config = dict(
    n_layer=9,
    d_model=160,
    n_experts=192,
    experts_per_token=6,
    d_expert=64,
    d_shared_expert=0,
    activation='gelu',
    moe_layers=[0, 1, 2, 3, 4, 5, 6, 7, 8],
    router_score='softmax',
    normalize_top_k=True,
    routed_scale=2.45,
    balance_loss=0.00444,
    balance_bias=False,
    init_std_router=0.00802,
    lr_router=0.000526,
    n_head=5,
    n_kv_head=1,
    head_dim=32,
    vocab_size=3903,
    norm='layernorm',
    norm_place='pre',
    norm_eps=1e-06,
    positions='rope',
    rope_base=10000.0,
    rope_fraction=0.25,
    qk_norm=False,
    attn_scale=0.177,
    tie_embeddings=False,
    parallel_block=True,
    init='trunc',
    init_std_qkv=0.0552,
    init_std_o=0.0,
    init_std_up=0.0552,
    init_std_down=0.0,
    optimizer='adamw',
    lr=0.00192,
    beta1=0.95,
    beta2=0.99,
    weight_decay=0.19,
    lr_head=0.0102,
    grad_clip=0.5,
    warmup_steps=439,
    schedule='cos',
    final_lr_fraction=0.0,
    batch_tokens=65536,
    seq_len=256,
    doc_mask=True,
    train_tokens=350300000,
    steps=5346,
    dataset='wikipedia_en',
)
Below are experts of layer 3 (counted from 0) of a mixture-of-experts language model. Rows are named router (the router's row for the expert), up (a neuron's input weights, with its number), down (a neuron's output weights, with its number) and show model dimensions 0-159. Each number is 500 + 40 x the weight over its row's rms, rounded and kept within 0 to 999. Numbers have three digits each.
Before each expert's rows: a language model's description of what the expert responds to. This comes from a sample of Wikipedia text that the model never trained on.

# expert 21
Line breaks, list dashes and == section-heading markers in structured pages, such as ==== before Winston Cup Series.
router:571444500474475500463556597514463552459523506465507563458516530559510529491505483474487544456472423543452532513452475520546536535514490586461474595399506491465529491550445551466423454478476454493492570460538509493466477430500510488541504550482489537517503547528439448536507491477558457513453505489474507483494544571469457473524504510544534501504573456526493493465411433467556469482436512505495442511555537497515528527494484422445444548524504514474584542498561523535480495418546491
up5:491469508522591546494544423508518515526409568537519517458594527558443507512481493444512500457470435462517427506465541566467499511521508451506500512502456510487484585470437457447434485503507458485505549450494516555484491480450540555451596568550452489447472495545491590554502560520534491499493487446483549555520497497474476513467494545488515429514568498513563513492453525489515462444582513480449490394472471518512467506533461543463541511503474532486446522535463515507526450537421486
down5:503407583503548506509508464464508411543432455535539528429560474512518462438472498503444495513518470459565511506506492498550509537493515515458481541521537478465498499527544486487470533499511452438465486470508515478478580555536379505562509477495454470488471544539505527461563502521516454516492522461452510490481439485523510460513541579555487541490523565470511508564451508506428459504523446464506484542492510481582483472462514614390466524539579492549438538507480450477505512541580467
up6:435506470514434512498513499462520558495512575485446526513535443446457514539527450464547458517500508452531538470496510517489452493573495554549507497636584539558590515476513454472517478541427381524500518564508509483464475500534554485455492521442446527498511494540541500475534428488507580565462431507489459491574487489553445500494464558520464444488471502489435429485505559534534479497511460515441471469480513481487503453493477513494574499529464536496449479470408488564515501473531481
down6:487524446527471445456476565507484503504496429476516486488483444470424501555491444444558546493479547509428493513503483392418461513444469526536497515553545444465524478525570478556503502509501500427485521563454536494493550559567527481484529481453562484567506471515490441532444479487537559522568566440458493568481498475493482491502549514535523486435491450553531425475497491492478568504510522496518447482584508478557514584571453530490536473516404508510478563495475506530501559468489560
up7:543460472515512445493506537557575431469484560514457475413557516457489519533503500551522539504481559516499533512559490590487493493413412469506529476487533457465446557493494452454410531476445526488443467518453495522558524419478440511555567485507450469459506470521525466562422492464514494474581459503502516470499520498495444486523530457516530537478533530524506379482514496555511544519567485492407519529471536529455488495588518507485536526471518537512459501525545567506468440499525442
down7:489560501504441579491499476525508552450496505495530516425576454537463479543450544504480502570513446475525586430458518511556463507585474498545478444495502542518451488472447529491597531454478564510527491418504462490579482447394539528553495517440505480477490517517510517478526495460524525549512476399505494452506457533505474456494483543422544455469568552510489479500520524496478452579549483445542473552533496549487503450428510503447554547488538482458540492523480551464490472561498471
up8:511469469535479501522516459507524543459411532561494460391484478478495487582458502526528430549556461537491582444512515478488471474563499531548530508505573467498518492413510503466472441491492513497490510469495593548451557427453547554495558541514487499455475562510503557491451483570499519563548513470590455533555512471486426460514537442508532530491512493469438551489585498471468474482516519503497418451478525497492412485506486470520533455555473506480419473539480488521527494512516414
down8:527536516484477496528514493481499593506575569554501422441498462494499504450519526480543540576517474555483437532450487448560400544478529551514488480483464513505573437485501509511425459464481524464521534457480499382403518395464515515526500511539486492479472549555473465519415557480458522525551573456475566514543515540429431477462515532528506539480491521439526466493545461512466520479479493455531495575535559451492523485525495468470513488558456543543447479524480510481464518520508478
up9:509601430530594527473475452493541520426459510543524490438530516487464508524493492519503560506468505524489479478558441537509444528490442522470481496483455495486508484543572461502452497447524494518486460508550515472520571427581464569467498505559518499478446461493532565400510580543588489503533448415461517536496474447474479524501508452484442528513517545583512504508554532553500432559526564512500464552495480513512504478455552431530505491574499490500537489469465474520566422526478550
down9:496451566464462563487538524546548485434458494545521583526503539510508514426488508434566552513446488448461406513538517492486507451505555506486500524567543505512519437542532509510552504428471552406448457493505461533440526498447405532512509464499482504497464497487476466500514538493451498469425549543526483555498544453511565456583489537505496458529513552544511499434509435479491514507507505512469536532477500495624472514516514549454567531441520526524430554559466478490522417511517475
up10:493476435541475452471538507558504500462469535468490516360505501533472514496616557498501421506512514450530452507447527503498488437490549444575532519465556451493459571520511433492498472507499553445437482551487495536445484535510562473461552547496534521538409472472507492475505498536450508530575504458464572562515523464503547507531481583549490524511443511487567544476482483458542469539571491428513535447474552484523451515550513500506493496592509520454547519455506504471432526523504503
down10:481530550496489528453524553473487522503538503515491520529512458514449514501505485495511500438537494521482621501549547350518553523500407507489452482560458514556555525506515529528447509539441519500486479514498496523549542503609547524479483570529490531540534528488535559526503437460555545448547512488439539546504457496428490536492503471486498491489457420496467452453470538445502453463473449416457487552501493536459499438470538542518399501460572515450537525452488541474440514492484529
up11:510454476468479516493498516465448498464502522479463498523491488485486598472496480495528511455489538515538531531548601484491462514456576531552473414508489537446504495454485527461557553490402518525428579445407527471502461509431414498496558533445534576455526508495512514494578489517459407565465512494499554515440475534561490552449419452489491553542458474501454502516485585484526502518488515514455441504479533513455472503536489596551503546538543553488505451491539503484451493483524514
down11:484476491514500512533490553482483493492526519517483544565591447466483473524481523485469486438538477461503513546495564480550453446423546503531485479489498465564436474549451477462495537471510526532454503492456519488554454529466469578500470518487647473408410538523554510449485482475484510488518464409490413488492478481524533476501487504566413491495480472544531603503430537578485518509479469517505554514532521566446503526477487544469497502454556488478559465539483531561467562565475491
up12:475459459446457447551517528578501606548498535499414491439548527546534525508504570418476423534510525535527525456450541499452557503533530537493440462464630485477525496523466485422526478523500506551512463515508493522523517522489467515481526534466460529511509494502522522619429586502455514549462530461474524494491493416467500472493502463461476470525504553543452480516481545535484465465548522495514577427498513530477514485492485417491494482608464461487498482494520557562562488502500478
down12:431505474532481424525487497460461549536564523378448499485540507518462538522482537474489463516514461445495450502494524435508566497507546508464510471586446474517514615446432472523468523590498476542557574462501548488487539517532503429531518569477523530499450582529510493444517495484523467514572456491533469457521508439486449475483559485492529459553473489492491530449489447465539442507447426606526486424497539479497503446516480524525479484519460484516521557569500516497505541514479563
up13:534569463473518520441473495536433434490502475496523508477535510560486616513467439523485529444516488437483594541540541566434438490537441504485521480535452434465500461473540503522505512507485435556542559516524548518512482430487554538547414515447527527459498465504443526490559466509509517469510489532501469500490545524511441586447481437509545433460498490522499529401513527545450486506484486492517470451500496490501468464498497540437531528472498537516530481431489562538492492515561363
down13:444514461451472512464563445492608592457461451483497492484518515471526550530413439513562561516452584477462499477465442519482492432488570499484555532454502484512486510509487485424454519418526490527458524523559467533493442578439454507446581533465523504487525414499480515475515549492547508478475463533489441494431437484488491501521417530494485527490479483508517549507511555529534553449534432480534496518448502494569505517514481513522541542505569481470537586457561518500499482531563518
up14:464569477472485458484423458468431460485529482515487566510485516568506522476450497476503439474561484504519503502467531517514404536516565512479516470524592495513500570419558563471497505509534490496462475512513530518485428522472583492476477474492521478470542450525495510616585542471459553465531483607495520505617486518516501494499451516513465544515525497405469501478485425442509558522540498501422531456450535433484550549517541532498521514560548501557476463528496479507505517469466456
down14:470550512469530520514521505505462512516490506489497473508547506485459557480495503496504460455518580470594544459477492439482562540500423562536506436553390465531494460527459438490484550501453546510484408564498524470446410487529541485497510479459484518539487475446569523456551577570575470484475514511525450513454591477479516499495566447485445435489500547500551511439524516522544520464500550514472483514545538448415520513535520459524469487493503489493518441477508491507508430495410595
up15:487478583467478499464553573503460509537483464490465567485433517466554463491472462512526537452566557497513540468463562448477487572494578497480505538592504503510546447453547520505449517545533468529470485463435534478512507507546523475470526514520446470499524581497514494546517458504426534530457486512470451496442497443477594526479457490541540508485448511461459473509527487504464528573473459432401458400487553561460437538498416479522527511495444520485486534525534501582432514475518471
down15:509593482523455465551484589402521497490523489496508494597513558544540476501509488501403480509556465517513500518505468501460512513423516471500530522499577487492436488479504458464500576528481532555477414525500463561492555535502542512451463474475530504472474491581517459412480496556557456512512479533514448452511464492474545539447506433503499522447518565476451563509477540481582565509499574557516520453511467461479467514433564517477420498479518488491492562471437461470479563482466542
up16:475576534492468486473527541480578531600473487437531509483504462500502550496534505481468507513510555457473481469448484530489561542469532504520472537564454541545546460524542506497457495481515481462535448494586534520493540575482470560454543535436531439580495555523495454512420592526450592485495477532430545468442495481466513524492507514470540586502459495561464495493449467485527449527521550439497475413501419537453478475508498477548511491560425521441513513452547540543482518483453520
down16:525563451477506547479459523520505555529494484445500503485466540558513556454518544478510455490517477442391406530448464491449585454458561478512565494572529523459510484460516514498559521537438475546487441552492504575560507459539553465500482487513486520496452552525459482474504502457548410441553448552549525460534472514530528446500510508407522551457491497462418505521515489485486474519501560518500529499451485476555483466507502533502497470604511439551523536395477514457445531517513532
up17:496478454484508514461456532483487479450433466529496506525505488539500529549486377474514533536427544515521494496572579544476424492489468479517511459537505477474497545545523488433487479511456514543509528487474521526503518441468432469485509592575427448543497449479526490489569487511550485555533477510462519597474468502536465528460448481502428575548477573454566483508569470490548461470470526532467418497498480522511496540534443460527552560489538490543541471494608492557545517441548489
down17:504411504503496571469547538526505467423496446480457582530508495532604509495534422473475541561505470479460491483483418482486501411474558557463509545586467500462442508566490483491540456500532520479506495446446501534471576563517467475483493493502498520508499542473499457462554510457561468486454548469488508495448495560479534421518498507522532497537488490480502500466468453546491449517443516541495434541488451545518530471500449491452584593483487517510567576579552478499474456526513582
up18:541516445501476512405437514533517472503465494531459429485532542481465495518549403468557567488452517515494491544504481619472433430545431496494513495466489588498531525488483472471477533509502544501509478519468535519504596425421537536517542542439502495533495463495483506525585511528552512514509457474425546590558447517521511493481452438519466477564575519494574511521513483528486481509514504515515480510533479413532462499533463551492592543538453529463557445451489483538497474480487503
down18:504417533466516564470586463561575469444436455492545533488602533550496480429488467500469498508499500465447444485478495485484455492424570562490533481549472540496450446483491505528557455518558528438510489488493491543520525564453473519474533495450495469475467476511477522479520521485562497466441539444485501480459470500461554539519494541508519571578548490485453545403469483541455399531461508493463431503491470538590486505480487581499547567499523515514487562521494522515496420520526537
up19:472533538456522509474501492548488528496490478502465498493490534555535598537508512474529519529475485484518491476508493522529526484534497534478463508496542483481502496484457478506493498492530479505445515471564538537442469473508453505463466439567592411563491494518576472501515465514488514546565520513504542580518480518527532458447549561497572468513425457553487490604485502395459474516485521412503505524548489529466517412435466380577495481447520578539455432446447472487420541502504459
down19:499530546417486380491565457546463533469549502481510448529453531441443468528539494482548408488558458527496472471532530557490520504478430544509483450498504519574451449474536528487505525529430481525521433436499568494524533443534418448496532513570505521490505449531553486560440489468509551556491559495532523487492598440512511474523545424457423431453535573542488492537554530541447487491512512503506576468558517479537474470452477508508525475480483477514465487527524483487503512512530551
up20:510568460512474464499576521536463472468517574490430536469448465566498478527520536479536581510487520483434517471502518493440508433499470462441522522498540456541476515550570434472484505472471475533514562483533542575529546507505526531495501526506519502433475507519491476468497534514562477512563517496416575498552436440477509530492494484532522454419434500480433436498515457492552516528477509455530569447501543570459439455471475461563471424494537492406529575418489548542500454517531514
down20:501506446571445436503501563488514493519520527509505497445494493521517554527576490536462519464547519502470467430593569471457469487524470459484471589475496451513430524523504552438506500465466516532478456524538432541528561412516527478513522553515529489557533489505478551520481545479483460472562478534505519469505496430475503498451511461481520418532497480524472464416533554485540431437420464482556474534537477530440539449470523574572457440505477523512540536432512559404522519509445513
up21:461469491397489447472492527515503453480509518519483511496528511474512437485486509542490417532558513568526493523503585469491487479537508555509503468442555465486472528463410496451561487524495577533496485484483510497510499507472441465484525464576362524514501448416507492589505375461496530516459537502461503616500406543476448488495524476507508581592516530472506461530524530538472478480506516552474440454523460504483462512526501469527516500443465496544493498510509523506525579472546468
down21:492478484585464474525471499458445485474564421493468504483503516527536486506525446488409510446580466482459556507492475528470522501457479588450420472554407500479463454489464497472525526554533508505575551493479439561504558572566475430491470458504561554537496549506487508431511466534525464472481554444495510486534572606509564550576521482492519499449533523454451509481505450498474471492424553548530494546487505487460574507448460483486481519539516417479542523511477542524511498495528514
up22:538433528481506528522489490506505471455500501500470530356483535517485508532542515459517487483527432499515506508502542502466473519442501523523474521449452414541513483495479469491448514482485538466434551541530480590544461463555418549528532472544540506474504440524564446485547467508462478484576471471496513551416512470478455507483485413513498587528581475562512464453489506518525551491530585505470566547489547459500480496549513498528501482608413551564506499477487499499489544463432437
down22:566479477494451593526465463491480532453527437511520491509477465577510523501537527489492480449581569580595596540441489479536503420481488454485452516467552497469520470467470553511422491488501564531502585528503545525481491515522512556522505517477526539569489417486499497504516450441513520494538480436494486469508456498499519519507492564476515491508536562435426479474505496430401538485498457494492518437472505447516498493492496417469463504556517563575519479486497524565405520501512440
up23:497472462495495489565584474470512433480527492472468478507472514525463574533514484447547511420446589459535477424508564601543536405504498453510435461517470504471545513493487493447567471519461491563553536526489532555520474503487499539504435542458529532511504468516559495538494565521455525534464411526464542455428495506486443462481541420521479473475497529464424565563524529489504525455497571513487546449517509548521535493529410489456553504487419533466449543512527487502463482480519509
down23:472474441490551546530546479480496421430514532454464466520464499530539483574500546460496538437524540504500446462446480465517517554507572572503533432485503505515539441576504522434533471564468551547527498451468560477478490513505559442512494539459504530491540483515491473507461505476542587548530477437456445522491433450475442528513524583461457436521503510443453525514518538538497563529522460465520532466451519531523472430498529502478538477509515441485498494653492476457493456540542440
up24:529469417512468453545455527480505521511517506539455465457503480442530536547463547440495434494458470419476557436503524543545454585477501520509504483458537561497524574492469538510494577473505458574544507473492527483520497498490530397587484421553533485571488420499479491457462509491510495509475533513499499527584496478462471591481514393513538547584523513536487505516495491576525442484513563517492512491434550478501545437505520562494474454495534503536488451465575496461553490519485462
down24:473448494564568434512483508603527529531513557509467460465543464483485452499470579501516526489473480492476495450471526557484553497450471534491477479512452491481466502540524453471538513427522494497450552472517463479506477501481456513624473413464503491484551525532487528496512442583547443434553447511514483442567574498482487473574459488493430497512534541484490546534450526515490510522525526558477512510463622431578545449522519456447446488492479558504451514501435483479507513570543488
up25:496513401552530496453569531494486479463496502518490482432545558504500461488501445559553518519479444532472494452529470523471530495525456515496552541523507502476496464565566441503524485529507543575447530452444546500486510497544473533402574511522497498540452555556528535491628463500554514499566541512450509538528475518529488552472510523482421481531538505469513498513552524411492445509452543494446468570498448505446499408507498434560474518441515460465493478490424523447555496464564505
down25:522426490532450455466579544518481402446539490468487522482587479524469525478521488465524523434527551467449482413531459465453543496570499526457492520578495523516444544538520442418521493498516473487492499567475543464459593560456549538498490579490497528480533444469531520503473512462545501481524508497462586471542488489512467471578541538520527503488522489504491499429482426520518461506467479523503436558538407495495510458467461560496543487481431479453495583479489599464518512499513537
up26:508532456494519489377487517521517491572408461502482559482458512454464483496523520570498532554575470505503581500530490505473471486389491515450545538492488545539502483476435536537472501551443483506531518487470405528470490495560407461475502505495455499563481503459584537541616503481561489497487509490458520501446511523478517586516459500486516500462399487460500424509524503587497557504505524540516519530446464519497506503470494539514510440464501537435553472431533485502432480510490531
down26:525503524450493493547441427487492454524471508506604514525448479441536526523452483588457536501518581463485534449515511474532539506425545446496508520485519484476449548482543487484454541521520507542548505509485480560537506472572412528487462544492500461504510421448501497510543507507481508464480515524539536509395447469591486458477456484545533427500487530491528490471503500529527462533500424470593531453602486578543479497450521470530516535524478585507560474484507557491427478453431481
up27:564493440517491562476571475543561474520443498542533492445472529541441527448507518478409549511372465574517503518433535573489480517504475524513487504535559544500577509534436477509500456501483421499451529547483489505458504444422508542494502493485518460547502484504534481471545406469549517470541503558508531557524578568528586490509454526514540517520556507492523550453535447484515476513437421536479497468521495469457445498555511469481456514463455484539551550489459476514505536448441473
down27:504468478471504501461554467540418509511400468441518514539465468539483498470509484536475456452472517531472541511496501482509523527507575488473595524508500524487493485559465529513522553536522466458559479485458431572508471569517495459508495455517540548457557551545480486501483547481471527489454488541530417520493463417490456574509456474474484581502528468438578527514572509524442443486556531499518441564453408473540468562480437523543531501546403466507446531554511517522495514512584476
up28:496494465490571534510517484484495553508478472508509528517507511559492524462463481520458524500490524494503480500488554483519407599500503521473496506407538496549418488498515504461483459470483578542533515497534542496508485494536433485435543531513450499492453502449529490500583551508503560534537479468484503524530454450455512567516538426507467530599471577525558391457480483467427399500540563616500463447437477546509490439497471491475560512514501573456487482507449486484511472453441453
down28:517521492556447520496509534544520476469518424472447562516488496509560469493544452456458530509525492482429490473544431472494530454448453541415448462558484474495414478510537467481532486548522508506460469492491506572486607528519443461421546472481517515455514507525473534502564519443519452469497559477502508443511533586479582473536505493500500498463497544505503526487489397462586535501414568540570483510486488504539568516446464496442527595510504461507512524530533453528493489542518584
up29:487509404562548501468494504532542481448493577491481489508527487543469491480484432509503511526502457462510526504470517528504537468404476506603531469522544473471533466507509461571448485535453439526441510555495585579477520458476508494509523512465482537466475446509549432527477464502411562440572482444523502496547526509459445464541497498550426507517477445475486506522506496556573489493477568462505478410447572571483418446501510520509538520538463518492477540483546572555504480529544436
down29:488484495513442561391539545477480580527468421483456495511494428524447470580458487534517570435503463441550501430468482507490494459484474454493448552500509412541524515560534485560535533449503428487525502574473474474522473534445453549574501488496475542578459516577482480599528518491447554495487497527601473488469468549500593494495569566494483512513521425503528481434551487489527520508490457481482537534480541564510451491547504478476508522476466499500511524491457505498475500508524456
up30:536465429478485517452588440536507505486484572521469472516495520483516480503573490467458498498454484500500481483456516498495500486424486537491519499493518475533450461420506507473590475488466507444441504593454454508449483438452533530494553488503476442483422481435500513576544495515481496546509523519548487516432548448398467473472459487525573469486467539424488420503485500432497513487517528439464583456521595519528473491509542514529634509561503466477537480531520541507446537506533521
down30:483539503541508499506475509480457520524467527517540489472470491468463520549428570548491487473441454517531580544574594509484521504584556393479488432494483508550473503503520441575445501525502526494546476456485456511455475536438545560491465558472478466549481526471529421487440532433461474470532440481507494482482509439546527506443476544532453553534563537507485514485504576551507459493436474508510516526457499553391506487512504538580488475471514554483496477414460517544439538478558474
up31:504520517445537500563466553514430483574480523490472540490477530448466427525502460454527538508517517492488465501474470465459418488526511487541454488478529556550447525485443509517531565521587441514481460498472544555521550516511549555508500538475466471415432440513553459527617411476528502479528513481566487542540468512507522435507501526408578516568508447526409482544516490503486484465529494532436497452427516543512410453508507477550513572480522537465499513465484467511509483467536539
down31:399499544504511505499538448547444473495504436542506500433490523434514539538434496517508527518593487558476421494531442395482492559456496461565498540487541506464560455492513463456495527540511534494592550470512502533495417528545482493434506509550604498506512526496550538401483509484483503481455573480483526501491505470508481451543538494455523456469478483494490499490502506462545553500525534513522483511433469495498483540421489590520503473547466492511505517404534512427535573457442550
up32:526538517438528521541503510488478531546469448496526530498502545482470535404548541477515504475573478549506555536452524542521495540503526453413496461468479519483454410524546549537445519418582417505467575476511500492540513470419515460511547472539528510490492543437535505500505459500457430469560492519484542506490550468472494498505464488534537432423499473414476595504435461505465551465564532494486521483500563536493469497595500516561489515552552462528571510471454475530459553494444513
down32:443447517494433522495504528481501508512446506519535543529526432454429541471415560482495521482481584539539495548479572486457532510540518447498510485550557517502480493544449410507500459472560520478422508415526508526457474512473508560476479495482499509486432543507498501451506571430459500536524479450595447504513548472504583506477467510545534494468425564518468576546524553505549504510490584486492512493441501498497443541395521467488503447468488466570466489503447563559445525492493503
up33:478443456580499507499490469470466547505501491553495520487519535474495536495519445478533505430552511446508509525472545473498454635442487473474443528458523523534614466491461463489530476475540545487491500465468531507584468427456504465551517540526510481552477449523466545441478438491558457520487512494551507504518496472520490574494480452553531540540541494558504480492521533499450511585462469446455545490527561532464389565599420488547521504469435467441486500446486517523510488543510458
down33:541405417485562495458515513531516638542535541482551507481453493531520516509525560476537481485522505485468451461473450537529523556470513569480523518488540513487461492514475520562479513443567490483527507450610440488520526501384416531491438539491524514453458500455433478555478571511479495489485466491464479526537465453516480510470473485552517543531513464517457536579535533529517488503481440531550512459476570500534475458535490477533482475530468486510532410463448457487488564548473417
up34:453489571556519463507501493541459543517524477522487480453468557494477481497528502467443467504499547461537489512394555548552527498544430515521477458496598530532447438557526530516532485430499551464483512535524469506478465453472497464512491437474427502535481459438515521578512546547495508489465505510448544468508518517504448476481495560540483440499513539533538499536494485484517410517465603568520530515481492571466506470486439473457484516480421587442554468444502496415580556471572477
down34:529540464541594492411537545537508516472480537489516555472518517420464485484458510536467498634502509486443521482469477482584559521508507533499463563473485525497443553495465473482466455508504502523494487541454464478516485502487468471503485517567524434442532501484460477463484450528519559546430497483506470560478508431524559515549455445406469495579448463509540466625547466484455440485531541493550464500506514459463491503509525499498490470530529457572499512579515474495459495592498430
up35:522455478436499515525521526517545440441501494462463537490466592499555577454500544468492501590517503466545512488468542447529461558528484478559459534534543508480535494435561488515506453499530474457484418544510480494428455564491545473498424411494555480475455548489556469562550474523446572572536509447495439512502525463518565541577524533517464545502492539538464549441531486460443484495529545533440514478509622512486500531507539476469560500515464517523502488501493517504538454475491418
down35:522547559535533535558482504467459460556532450512546503494489500511523478454498472492462504517494471513489525486482548481424494467441431486437590462491499483542440516476621472490467537564497491497436516541543514579495553532505543482492509438480460545477496518584508530416491420534569450494473428513507483515535491559434517530462464437480467483527545570438492577548462537482539560511554538481525541502508431455474528450432524524476424420515515432519514489468481484500540508534526517
up36:508515484517546484421503460554495467506443505527470550480473533556460484581492444507413504446523469502549526542500511526422492503477496575492467478430506472518506499463498536517534582500533498599476575500513463496504474462453475496587495494510471455497498530467551470509530489493534537433493584600511491562578538489533560501498463508462482555457523471487476453488477550443415422531499491576475441526453532548451508531537517475498541506501493469457518524458518579472482573492520399
down36:483495428476460472452487518491483532502539460485507468480532471471470463521495408506424517522499451491448527507463471495523539451522486486507495546497466499501479485538437579534441573483577560473512480481457459508440500459570468417475521554531517621512516424519436486482483545471523481519481459480505431549448446450491523473522500501580523554562565450475551464522535480561492479498488496462593514518530538507553520538498516508447487539577501465574509586529535520536437534510563441
up37:488507437482527513517521558519522538520483490562520475514581563571494473492473534493435508542455527537520477455445461492540450546505542492483530494458500501504446556504454464504487525372505568479493515490490485488492492470454568444489491501521489441499530405533512494457441505472494624460542461534556468560492458546525446457466473547508480493619410491613476476528488515515502420497460530558549533465496488490487493461501551498469456510408529491507495485496515502467430495569507492
down37:535524565523506479525467391601468503467449445526475522441452553465466489511451478530532521557494457402548579484520517545443516460539487507500505515504458526525484509464573480458590525567478504526482501482501477527575458540516438503451493468525591554503517514469531515438502417446500524425502467543509500514478521481531549539558390454438499486491530479482492479485539487473485553484564570507466520544496482492463526488528452510619497473496492476532479483482457511490538528551444475
up38:512507528419470517517523509444532461518482496548529550504534539532515497502447515502468537604415496508501534537524497488537476491434493488581455566566546476521499511566541522539408542511547514517532431497560527500539426465493585509488497502465547384504483457549516549522608545510479467544506510486481530543491424513512522586436557546536520542507548457472561530485487434452521575450562486482499562469480529502516503484429480471523529504580465449498524464521485518510490495511503520
down38:518525490496501505573407431567518522509471489497535482527459525510534448509469456537539464525502517491534507493525535543431545496471522466484609481518482491462522515476518459540526554491533489528507538463473498569486411519464493526475457489449403505511473495475583447469461449447516453513521399616501482510500554503459473446489485470493516473562561562476482565494550536502528483489510521462474553531486530487428484508552519450539518446507460535501471519332460504471532528478512535
up39:479413493494492520536518472504543533526500450540502536437480553542504457411561549468497521586557522599511494477406519453572511570556493466516499538385434520447580501493528497520492505526510441507472498483537522512547460558497515547488528520512489512481486572515502467541530492554492507518479529427530512456523458455456507512490513508500511535475487522498529400496446459471415478499561545540516555414506481480474496520501445569483491565538422499550512503535512407462490506460498541
down39:537516532561416482485534561454537432519554504480504509529510501521525440519468548463480505516489498554509489540465534517494544552565347456466531508491551561470490503492472530482537485503524517483484533476568422447432499419483522560640530535513482516451557535496481510520426461519503458470496455484542448472566474536486475541482498511523440520516460489529509493617467523486504536455513471504478480462443510456486495439529504480480504540540543447526485441554461511448464454534563463
up40:504546571488486527455532563476525517465460534526455548504521494460524499497461495429485518507519464463484543492542542455463507562499459492473478543498489518562560513486618517487513536535533443538533542506465460523477467496544545525490492513449540493523456402502486474505476414468433532479472489516544507465416523543487563529458498475437567479465466515562426467429574554579499530475541473464468535504497474586462533527524429480516524554466517515471513502396540536497440398516534511
down40:442518489490434398491495526470514579499500455534496437489476526476575560545479475519480572426542534497442480509534436490469495516533463493558528503470540529449440474529490502518479501490558497555487566498535545571483510488481469439436480526540580494582491471619451427459523533473520428560482509441523487503433528420547425497499492492484566508437464499544513469489557529497518505525515482466510496473511503523498521462506447527511483556525490493420509597438567505466536510492471480
up41:520520519505499512414512512547582493406470497511481466497452566541496476424499461459447505487423477494466458557541512514517521558524522501486461540482480532496505506578556444460445470446520540619458513497541511514485466468491536554518561519495486539493500510501470534524513443542549504544509513517463515500600505484520536540487463531485479497541493521525565489555445449558513401479471464424501514552456515497478447526508521407572488518537436515540471408473495456482601461513453469
down41:498477523455512487448491541523508482489543362533485566492477454558576547467516519486439508519471495472405479500525390482482502523507523497462501493583453525476427454519442527546499496538470526483533462516548506481474535546459512446523503494486463563550472507501450489470487562508575526483417611520506485440465557457502537487527479501547512491511486493565552516500487533526431473528443526547415487508524483504546522493479473543503477548511381487509513505555554542423485510449479555
up42:473475427453506515504481487600463495503542504491437604474529513568497494506476413433506427489497511461592531573457526468489550550558469533493502482463529507503512499480589492512538496503532448506562508509483468510557513540536547458559535482406510498516503542490481455419508478471541500504496501571445534547459514536534415454512490498412572533523547511490460437491478534465458456479488507520444427527419425504424528543539498486470556489488501499515506445505551453512468531524520478
down42:493468540512469523465461465492472518487471511478498539496526509454549513517498446452405530520532553526507551596505443481436484419451523528467497498527534515473533492480458591487508538496544505527505499496567453453487507495563501494445478496509492579552416523477533484403536452565559507475500529526495499531475488564604463456492528488468491523563489525544481471547467519464412446412506559527570422526531463575494497561446470446459463536513514484561495461488497537529446469527472557
up43:492459441477520440513552526512460581564514502509490522390553557623505555533522507512509491466422595481542411408544520480483506471442571466458457547506540500490508555500473450542494487501493574484547559508495507544466511457514489456545518473506469507505394457499505509572503513566522454541461497486499540483517542518540589517451539510508492448523492535494505523441450522503497459442489513503576568487540538565489544526493503525523558472504476564453453498469508530483549482487500510
down43:443464493463540449552478535522436493508576549484484510477501498481484491517439570526519539513488545467484506491557511491522619534532437527528469474518506462575451543511521514558464547541481447522485546469481552465489538508440490455491480475566504484485487533500502479497498453396495524483520462513453546516517472468494432502517533490497499482494501401515433490509497589491507506481443444524554507554572440533417511462485540599549402431476572470424527545445514493510463533536512551
up44:540492470408480451505496514537491492467471462560488506495548508593470499486496481590523481488496520458438487519477495577486480483533503489452517504418504489426495448571508512441499492505495490477514562463508519445502437555502524541541583566473445540443423480478438574457500490473553477602542533501499568549520468513510470494515488515536471520514422539489449520446558471465459492513447531385536516536468520505491471522524480557508502484528528496537558523372543550448529489496467473
down44:502468567538445498491533502500529484498507494506478461581503465527528483402454483472434497499528500469444491516578518522449502424469502478402480481588429560483437482475486516460489469455435547514504513518563434537543558547450466449516493515476454525524473543483480510427537535496571476478471577513477517461446532572521552508546489487552545482507419498503499519530492547587488496441452549511474500504502443552515543519552514535497485549493475465449571511497459558495478463560468606
up45:523457447480525536519551454603596516477521523558423537429471474469542572443532575438495432508507462524524595534471503497504474503452511526568466469458428544491579516503449473581496497532541551545515501521496488499461440469488459482488513435500472530440486529491510505528551492474464552498507439567515496444522460518441564507496522510536506506501500453410462457455514478517484558483509495464567529606467495538497505521531491450499539485489509507538502527501496407541448537455559514
down45:522502488490496478482455515526467459560469436466538472473515482525497525465482458541470478469481468583479532514552560489415554481495457433491509498454505456493491550522475590491547531528569512529561475430499444504501484534541527497540486484428535588460567529492524484570440390559519551556506464519560431584519452403509466581496507531485448487497526538485527483575529494500479475482517437511484525521465454445503463536479491443501475533444513570533460476558475494467456503516569471
up46:481497522510571547549568449461486541485511544486470489440539455499511503466474488499467483470476503531515473519436530536512488477502479466529473518437541564514503499470464466473490461514437418576503557517453554551487446462543602545549453502488459482433448507543550536484494466550546471547515596477537503485550571518503518452498431502532574402478498474500533492479520496461542442574464517537446583448522521443410486539554469471503492472497482489517560533458520542451498499596484519
down46:450473509526482492438499490549508585570540550479509527463499507458552489464565558513430443454625508583493460494483454523524488594481503532492451549460481498469446521509492541533471497494491457503541521455525456527534471438520501485529482534555407439462470557544448499453438567455444487479548535454523528523505519531485477459510487499533491505483509390547508404523510559483446538517514506465519497458480534505496580480495464499530468511539485434556482441526558504547448473455554479